Weights of a small mixture-of-experts language model, trained from scratch on English Wikipedia: 87.5M parameters, a variant of SOAP for the experts.
Below are experts of layer 3 (counted from 0) of a mixture-of-experts language model. Rows are named router (the router's row for the expert) and show model dimensions 0-255. Each number is 128 + 32 x the weight over its row's rms, rounded and kept within 0 to 255.
Before each expert's rows: "gets" lists some tokens that make up at least twice as much of what it gets as of all text; "mostly gets" lists some tokens that are sent to it at least half of the time. This comes from a sample of Wikipedia text that the model never trained on. Tokens count by the router's weight.

# expert 2
gets: " the", " The", "The", "the", " 2016", " 2012"
mostly gets: " the", "The", " The"
router [174 132 103 162 177 163 154 161 140 143 119 172 128 148 127  89 149 177 113 117  99 123 133 157 128  88 137 114 127 143 151 140 129 102  90 118 103 118 181 154  90 112 152 146 206 111 142 131 104 118 189 155  92 106  68  96 126 115 164 168 165 172 130  79 109 124 101 175  70 118 115 119  73 147 132  90 141 111 130 109 150 110 142 176 101 100 120 112 120 131 162  51 169  83 179  81  79 136  66 122 178  99 149  94 152  93 111  80 136 120 136 182 139  72 145 117 144  77 119 185 106 152 130  85 111 194  88 170 144  94 137 121 129 154 126 128 152 114 127 138 178 102 145  93 157 144 144 135 154 146 186  84  10  95 103 178 172 131 148 103 147 100 138 146 133 112 124 150 171 155 127  57  91  67  98  84 125  78 175  76  91  86 116 112 137 167 115 158 111 152 146 151 155 135 125 111 107 168 115 183 169 128 180 132 141 112 159 122 161 132 115  97 128 171 166 145  79  76  87 108  97  24 161 107 162 113 111 102 117 112  92 140 109 176 119 100 173 142  90  98 125 127 115  95 131 120  71 115 108 160 169 170 152 158 127 154]

# expert 110
gets: "2", " 2", " 1", "1", "3", " 3"
mostly gets: " II", "02", "01", "X", "12", "04"
router [ 84 129  95 133 181 154 151 113  62 118  75  70 189 128  94 172 136 127 126 165 164 156 162 173 128 143 151 159 150 136 124 124 144 118 157 103 150 138 165 140 154  97  95  91  65 109  74  80 156 123 156 160 124 139 103 171 119 169  91  97 151 159 169  88  94 147 132 156 140 151 134  99 106  87 178 112 136 119 125 180 136 129 102  61  98 122 175  81 131 105 138 136 111  98 115 145 119 113  99 188 133 117 164 137 101 181 128 136 143 137 178 129 132 162 158 139 184 121 137  91  65 169 111 143 113 200 127 143 106 132 156 130  87  50 149  88 103 129  61 148 130 115 126 152  88 168 144 178  90 149 149  53 183 112  91 101 174 172 129  85 119  96 161 145 114  99 120  98  85 107  80 126 108 162 155 101 114 129 136 117 132 157 118  82 158 100  59  75 134  92 156 161 162 113 154 109 162 185 148 171 130 126  95 122  98 169 146  91  85 117 104  92 155 135 138 106 131 161 136  99 151  85  87  64 138 100  82 175 130 100 181 158 162 139 150 141 109 102 134 101 132  46 147 143  32 130  93 137 145 150  99  73 169 152 101 159]

# expert 58
gets: " B", " Lo", "th", " Mo", " Bar", " D"
mostly gets: " Lo", " B", " Mo", " Bri", " Bar", " Bi"
router [170 102 156 163 106 222 147  52 130 155 146 133 120 120 146 118 172 122  86  98 122 119 133 142 117  88 170 104 168 117 146 155  98 117 150 138  82 192 121 116 154  99 121 113 114 135  94 131 120 114 133 105 149  57 119  78  86  96 166 125 125 201 125 146 162 134  90 119  73 114 223 138 167 109 107 117  86 139 129 127 126 156 183 149 143 139  74 135 148 105 128  94 146 152 190  87  62  88 149 133 121 144  66  96 120 134 147 126  86 171 158  95  92 140 165  99  98 178 136  97 155 134 184 109  78  93 121 136 114 155  86 144 147 125 156 118 131  57  75 170 180 150 127 112 138 110 151 163 144 172 151 110 135  66 150 129 187 112 164 137 112  40 140 168 160 157 150 166 124 115 123 157 130  83 131 169 108 117 104 102  96 121 108 154 165  69 173 145 107 152 139 158 165 127 124 162 109 130 102 187  54 159 124 142  95 174 106 124 147  93  94 162 140 133 139 129 153  93 190 162 108 151 131 139 161 140 129 157 117 134  71 134  72 108 134 159 122  73  73 120 108  84  85 140 102 139  74 167 160 165 192 170 106  99 110 159]

# expert 181
gets: " ", ".", " +", ":", " 0", " −"
mostly gets: " −", " +", "£", "−", " $", "+"
router [115 109 150 135  90  88 139 158 186 144 140 119 155 151 189 106 127  89  60  49 131 188 135  85  78 161 140 118  97  62 144 119 168 154 201 160 185 154  51 149 111 107  95 117 113 117  87 159 141 100  97  88 146 107 146 116 110 148 121 168 173  68 111 151 118 168 124  89 143 107 137 107  58 133 138  73 108 143 135  95  78  82 105  88 102 121 151 162 125  86 189 106  95 119 109 144 119 138 162 117 204 138 111 162 202 103 128  47 122 151 106  71  95 125 128 156 118 112 129 111 160 114 143 189 103 133 108 123 110 128 100  82 191 122 100 103 160 103 169 120 133  88 105 137 160 133 182 126 136  93 137 145 133 157 149 109 127 111 131  88 137 183  76 162 175 129 171 171 130 127 134 130 135 124 130  83 134 139 160 110 175 153 133 121 123  67 126 149  63 160 119 158 106 115 154 130 117  72 148  88 139 132 154  94  29 143  87 108  82 136 133 105 153 141 128 147 108 104 197 184 184 157 152 123 110 168 139 111 110 175 175 108  98 166 100 150  93 169 132 181  97 115 154 124 157 127 126 151 118  67 151 149 148 152 127 116]

# expert 191
gets: "00", "1", "2", "–0", "3", "000"
mostly gets: " million", "0,000", "000", "–0", "00", "–3"
router [153 149 143 153 112 168 117  60 100 109 101 100  62  98 136  86 164 152 111 112 149 143 117 110 108 125 156 150  84 145 130 175  80 121 170 135 134 172  73 149 159 117 142 149 145 114  72  75 133 103 160 143  95 122 103 163 150 136 184 170 140  88 164  90 123 110 127 114 185 102 135  79 140 106 161 112 158 123 195 181 109 114 134 132 109  85 146  72 136  71 107 140  81 145 174 127 155 118 114 133  96  79  93 118  92 121 177 145 127 210 145 138 136 148 146 185 187 158 123 107 123  90 122 196 126  78 156 107 102 151 141 131 171 101 120 136 131 215 134 158 135  53 171 148 145 133 106 153 111 141 154 153 128 155  80 134 119 148 144 143 144 132 166  80  91 179  69  98 128 182  97 108 103 153 208 122 106  99 110 146 133 182 161 129  70 170 106 160  75 172 141  98 119 100 113 134 164  93 149 142 132  79 108 149  81  95 100 138  78 156 135 127  70 171 115 112 141 122 102 146 152 104  76 167 146 148 137 103 128  36  99 125 142 173 131 150 167 102 123 101 135 184 117  51 115  84 104 176 134  59 156 129 120 139 133 121]

# expert 68
gets: " C", " D", " c", " M", " G", " Ch"
mostly gets: " G", " c", " C", " H", " D", " M"
router [112 116 111 120 100  83 160 100 134 152 183 128 120 179 184  72 167 149 128 151 131 122 132 156 132 124 153 137 123 120 110 149 141 147  83 170 146 136 143  87 115 182  67 132 108 170 142 150  81 139 117 126 135 200 164  96 223  95 142 164 153 140 149 112  69 126 105 128 171 105 136 114 128 164 105 153 105 119 155 104 110 108 163 127 180  83 155 165 123 155 112 139  90  99 186 172 150 102 144 171 128 122 141  51 146 106  96 123 167 144 135 147  91 148  95 148 173 173  55 137 163 117 103  76 134 136 105 146 138 173 102  81 128 121 140 115  93 154 125 143 171 190  98 104 136 115 118 164  72 109 153  92  58 151  79  44  61 168  97  67  86 116 140 101 162 114 106 127 118 112 139 151 196  80 133 141 133 136 174  70 128 105  97 156 117 135 123  98 116 164 103  59 133 130 124 173 143  96 124 143 181  95 162  91  74 137 118 135 130 183 124 176 156 130 122 150 172 120 146  86  93 156  97 135 133  45 121 160 136 131 138  92 105  88 194 145 162 175 136 105 103  76 173 174 152 103 113 129 156 194 139  94 142 109 145 149]

# expert 93
gets: " the", " The", "g", "The", "h", " John"
mostly gets: " Jack", " John", " The", "The", " Sea", " the"
router [145 109 130 148  66 117  81 154 149 164  82 143 133  90 150 140 102 193 112 127 119 132 122 133 152  93 146 151 180 126 153 137 127 197 128 122 134  65 147 169 126 156 179 101  70 138 150 116 129 108 152  89 113  70 138 138  73  99 132 148 115 168 145 144 120 128 162 104  75 133 160 149  84 145 151 104 146 137 192  74 152  96  93 167  97  68  62  56 136 150 137 148 127 102 106  90 101 165 130 133 125  92 195  62 155 111 110  87 113 108 218 122 143 130 146 121 226 101 141 159 140 233 106  92 102 171 152 174  95  95 126  29 119 101 198 146 157 135 140 151 127 163 167 111 148 144 157 117 164 168 110 131  86 123 140 176 136 163 152 148 143 161 127 160 163 125 134 107 155 162 136  71 102  63 147  72 165 138 144 141  95  83 136 118  80 146  90 168 131 157 129 127 146 119  87  93 103 155 135 148 125 129 138 112 144 115 107 103 132 140 106 119  82 108 160 172 196 139  83  81 156 173 113 128 140 107 111  58 147 152 135 103  86 137 142  98 102 142 113 116 153 127  91  92 139 114 132  89  99  96 161 102 130 141 123 175]

# expert 91
gets: "im", " ", "ing", "y", " family", " team"
mostly gets: " team", " group", " family", " him", " along", " band"
router [169 189 163 111 167 148 102 112 168 117  88  91 128 109 103 161 101  81 130 136 132 126 190  74 209 106 169  99 139 104 160 116  99 144 123 174 150 122 146 139  87  95 133 185  71 128 131 111 147 143  92 130 139 156 186 121 184 168 135  97 123  89 148 122 131 113 124 134  94 151 136 122  93  36 153 185 138 184 119 144  71 111  79 148 108 141 169  81 122 120 104 134 126  97  92 110 131  82 123 150  73  81 121 155 141 125 158 169 151 133 146 126 128 144 107 130 128 159 133 107 166 166 115 181 121 149 153  79  79 184 156 197 184 153 147 171 115 175 121 125 153 143 128 145 141 159 161 160 113  92  94 106 141  97 147 108  81  81 135 174 146 184 158 169 138 140 109  85  96  60  93 148  64 133 172 128 115 127 137 126 101 117 112 131 137 163 104 116 138 104 159 157 144 107 205 101 129 184 174 126  98  89 174 148 123 144 157 121 130 136  84 164 153 144 116 112  30 174 116 141 182 138  57 198 165 114 155  86  92 134 175 142  66 143 102 122  71 121 112  86 132 134 166 158 157 162 126 156 132  72 108 136 126 122  90 126]

# expert 96
gets: " appear", " Re", "present", "v", " represent", " re"
mostly gets: " appear", " represent", "present", " Re", " National", "gi"
router [ 87  99 188 133 125  94 136 159 183 100  94 163 119 109 106 102 111 134  98 140 109 187  86  92 190 139 154 104 133  94 119 137  97 130 136 105 113  77 133 109 156 100 130 101 151 146 121  59 124 196 137 211 116 156 124 119 114 155 179 132  70 151 132  69 138 142  74 146 146 178 163 115 100 126  80 195 127 163  91 147  83  98 130 145  96 149 143 178  50 140  65 120 139 152 163 121 140 122  90 148 154 107  78 141 123 115 130 161 115  93 154 115 152 200 152 123 154 105 105 129  91 123 109 101 139 103 156 108 138 179 146 179 147 151 129  88 124 109 104  89 103 110 109 149 112 118 126 138 165 122  77 110 124  95  45 130 154  93 137 152 148 126  81 170 152 152 158 116 130 161  82 124 103 116 115 119  91 148 100 115 124 117  83 117  58 116 168 155 134 130 137 102 129 130  80  80 108 154 169 159 133 142 163  67 126 173 174  96  82 132 117 173 141 112 109 144 138 147 164 151 118  62 145 149 117 161 216 127 150  72  68 214  71  69 155  86 112 125 124  99  89  95 169 154  70  82 163  75 135 141 120 125 176 111 134 112]

# expert 173
gets: " so", " So", " Na", "o", " Jo", " Pa"
mostly gets: " So", " Jo", " Pa", " Vi", " Co", " Na"
router [134 110  80 110  88 106 110  91  86 174 193 145 111 118  96 180 104 171 132 111 156 139 115 131  81 140 135 184 150 113 162  72  68 134 109 122 129 105 152 103 107 112 127 115 144 233 119 168 129  97 119 125 152 129 133 101  82  89 116  83 138 146 119 141  94 135 127 148  50 103  92 123 187 172 126  60 189  70 146 121 155  83 132 134 103 188 143  93 126 186 170  92 158 161 171 160  93  94 105 146 148  99 124 160 134 158 110 120 114 203  77 103 157 129 126 111 169 152 104 120 149 105 126 127  81 150 173 117 138 114  77 118  86  75 174 115 142 120 145  88 159 135 129 139  81 161 126 125 124 120 105  71 103 158 147 185 146  95  93 116 163 151 117  50 127 171 106 135 109  89  85  79 141 114 134 186 177  76 159 138 150 152 110 110 135 173 170 133 156 150 164 114 122 135 110 102 153  64 116  74 137  86 150 107 159  89 146 102 134  64 168 112 166 137 176 118 111 103  93 122 164  75 163 128 124  77 150 170  89 100  83  80 152 118 169 107 173 131 146 160 133 132 157  82 153 100 174 166 156 159 178 138 152  95 142 141]

# expert 14
gets: " ", " or", " Or", " an", " and", "/"
mostly gets: " or", " Or", " an", " inter"
router [141  79 154 147 128 119 106 124 150 140 163 108 175 166 119 117 112 171 183 147 155 127 142 140 134 140 138  92 107  79 125 100 138  88 154 114 175  84 174 103  79 156 238 115 104 127 141 112 158  93  89 134 114  93 117 154  89 147 110 148  64 109 196 165 160 107 148  97 163  88 109 127  96 102 157 110 129 158 113  92 115 173 113  75 111 143 181 133 139  88 109 115 102 149  88  90 129 123  93 119 134 104  92 130 163 205 125  86 112 151  88  96 119 138 169 157 145 147 154  29 107  88 107 157  68  73 150 178  93 133 173 190 162 162  73 127 161 131  94  86 126 113 175  35 127 151 149 152 130  92  99 148 134 110 123  89  76  87 140 101 141  95 116 138 154 133 189  98 131 126 150 124 132 160 173 149  88 114  94  70 163  88 135 121 143 131 142 123 142 197 136 165 127 107 119 107 165 148 196 135 126 156 194 164 159 143 165 174 154 146 139  39 176 116  77 174 141 167 105 136 122 140 144 105 144 129 197 146  97 109 111 121 122 129  99 145 100 113 100  90 164 152 174 149 147 156 133  96 123 111 176 100 117 122 166 132]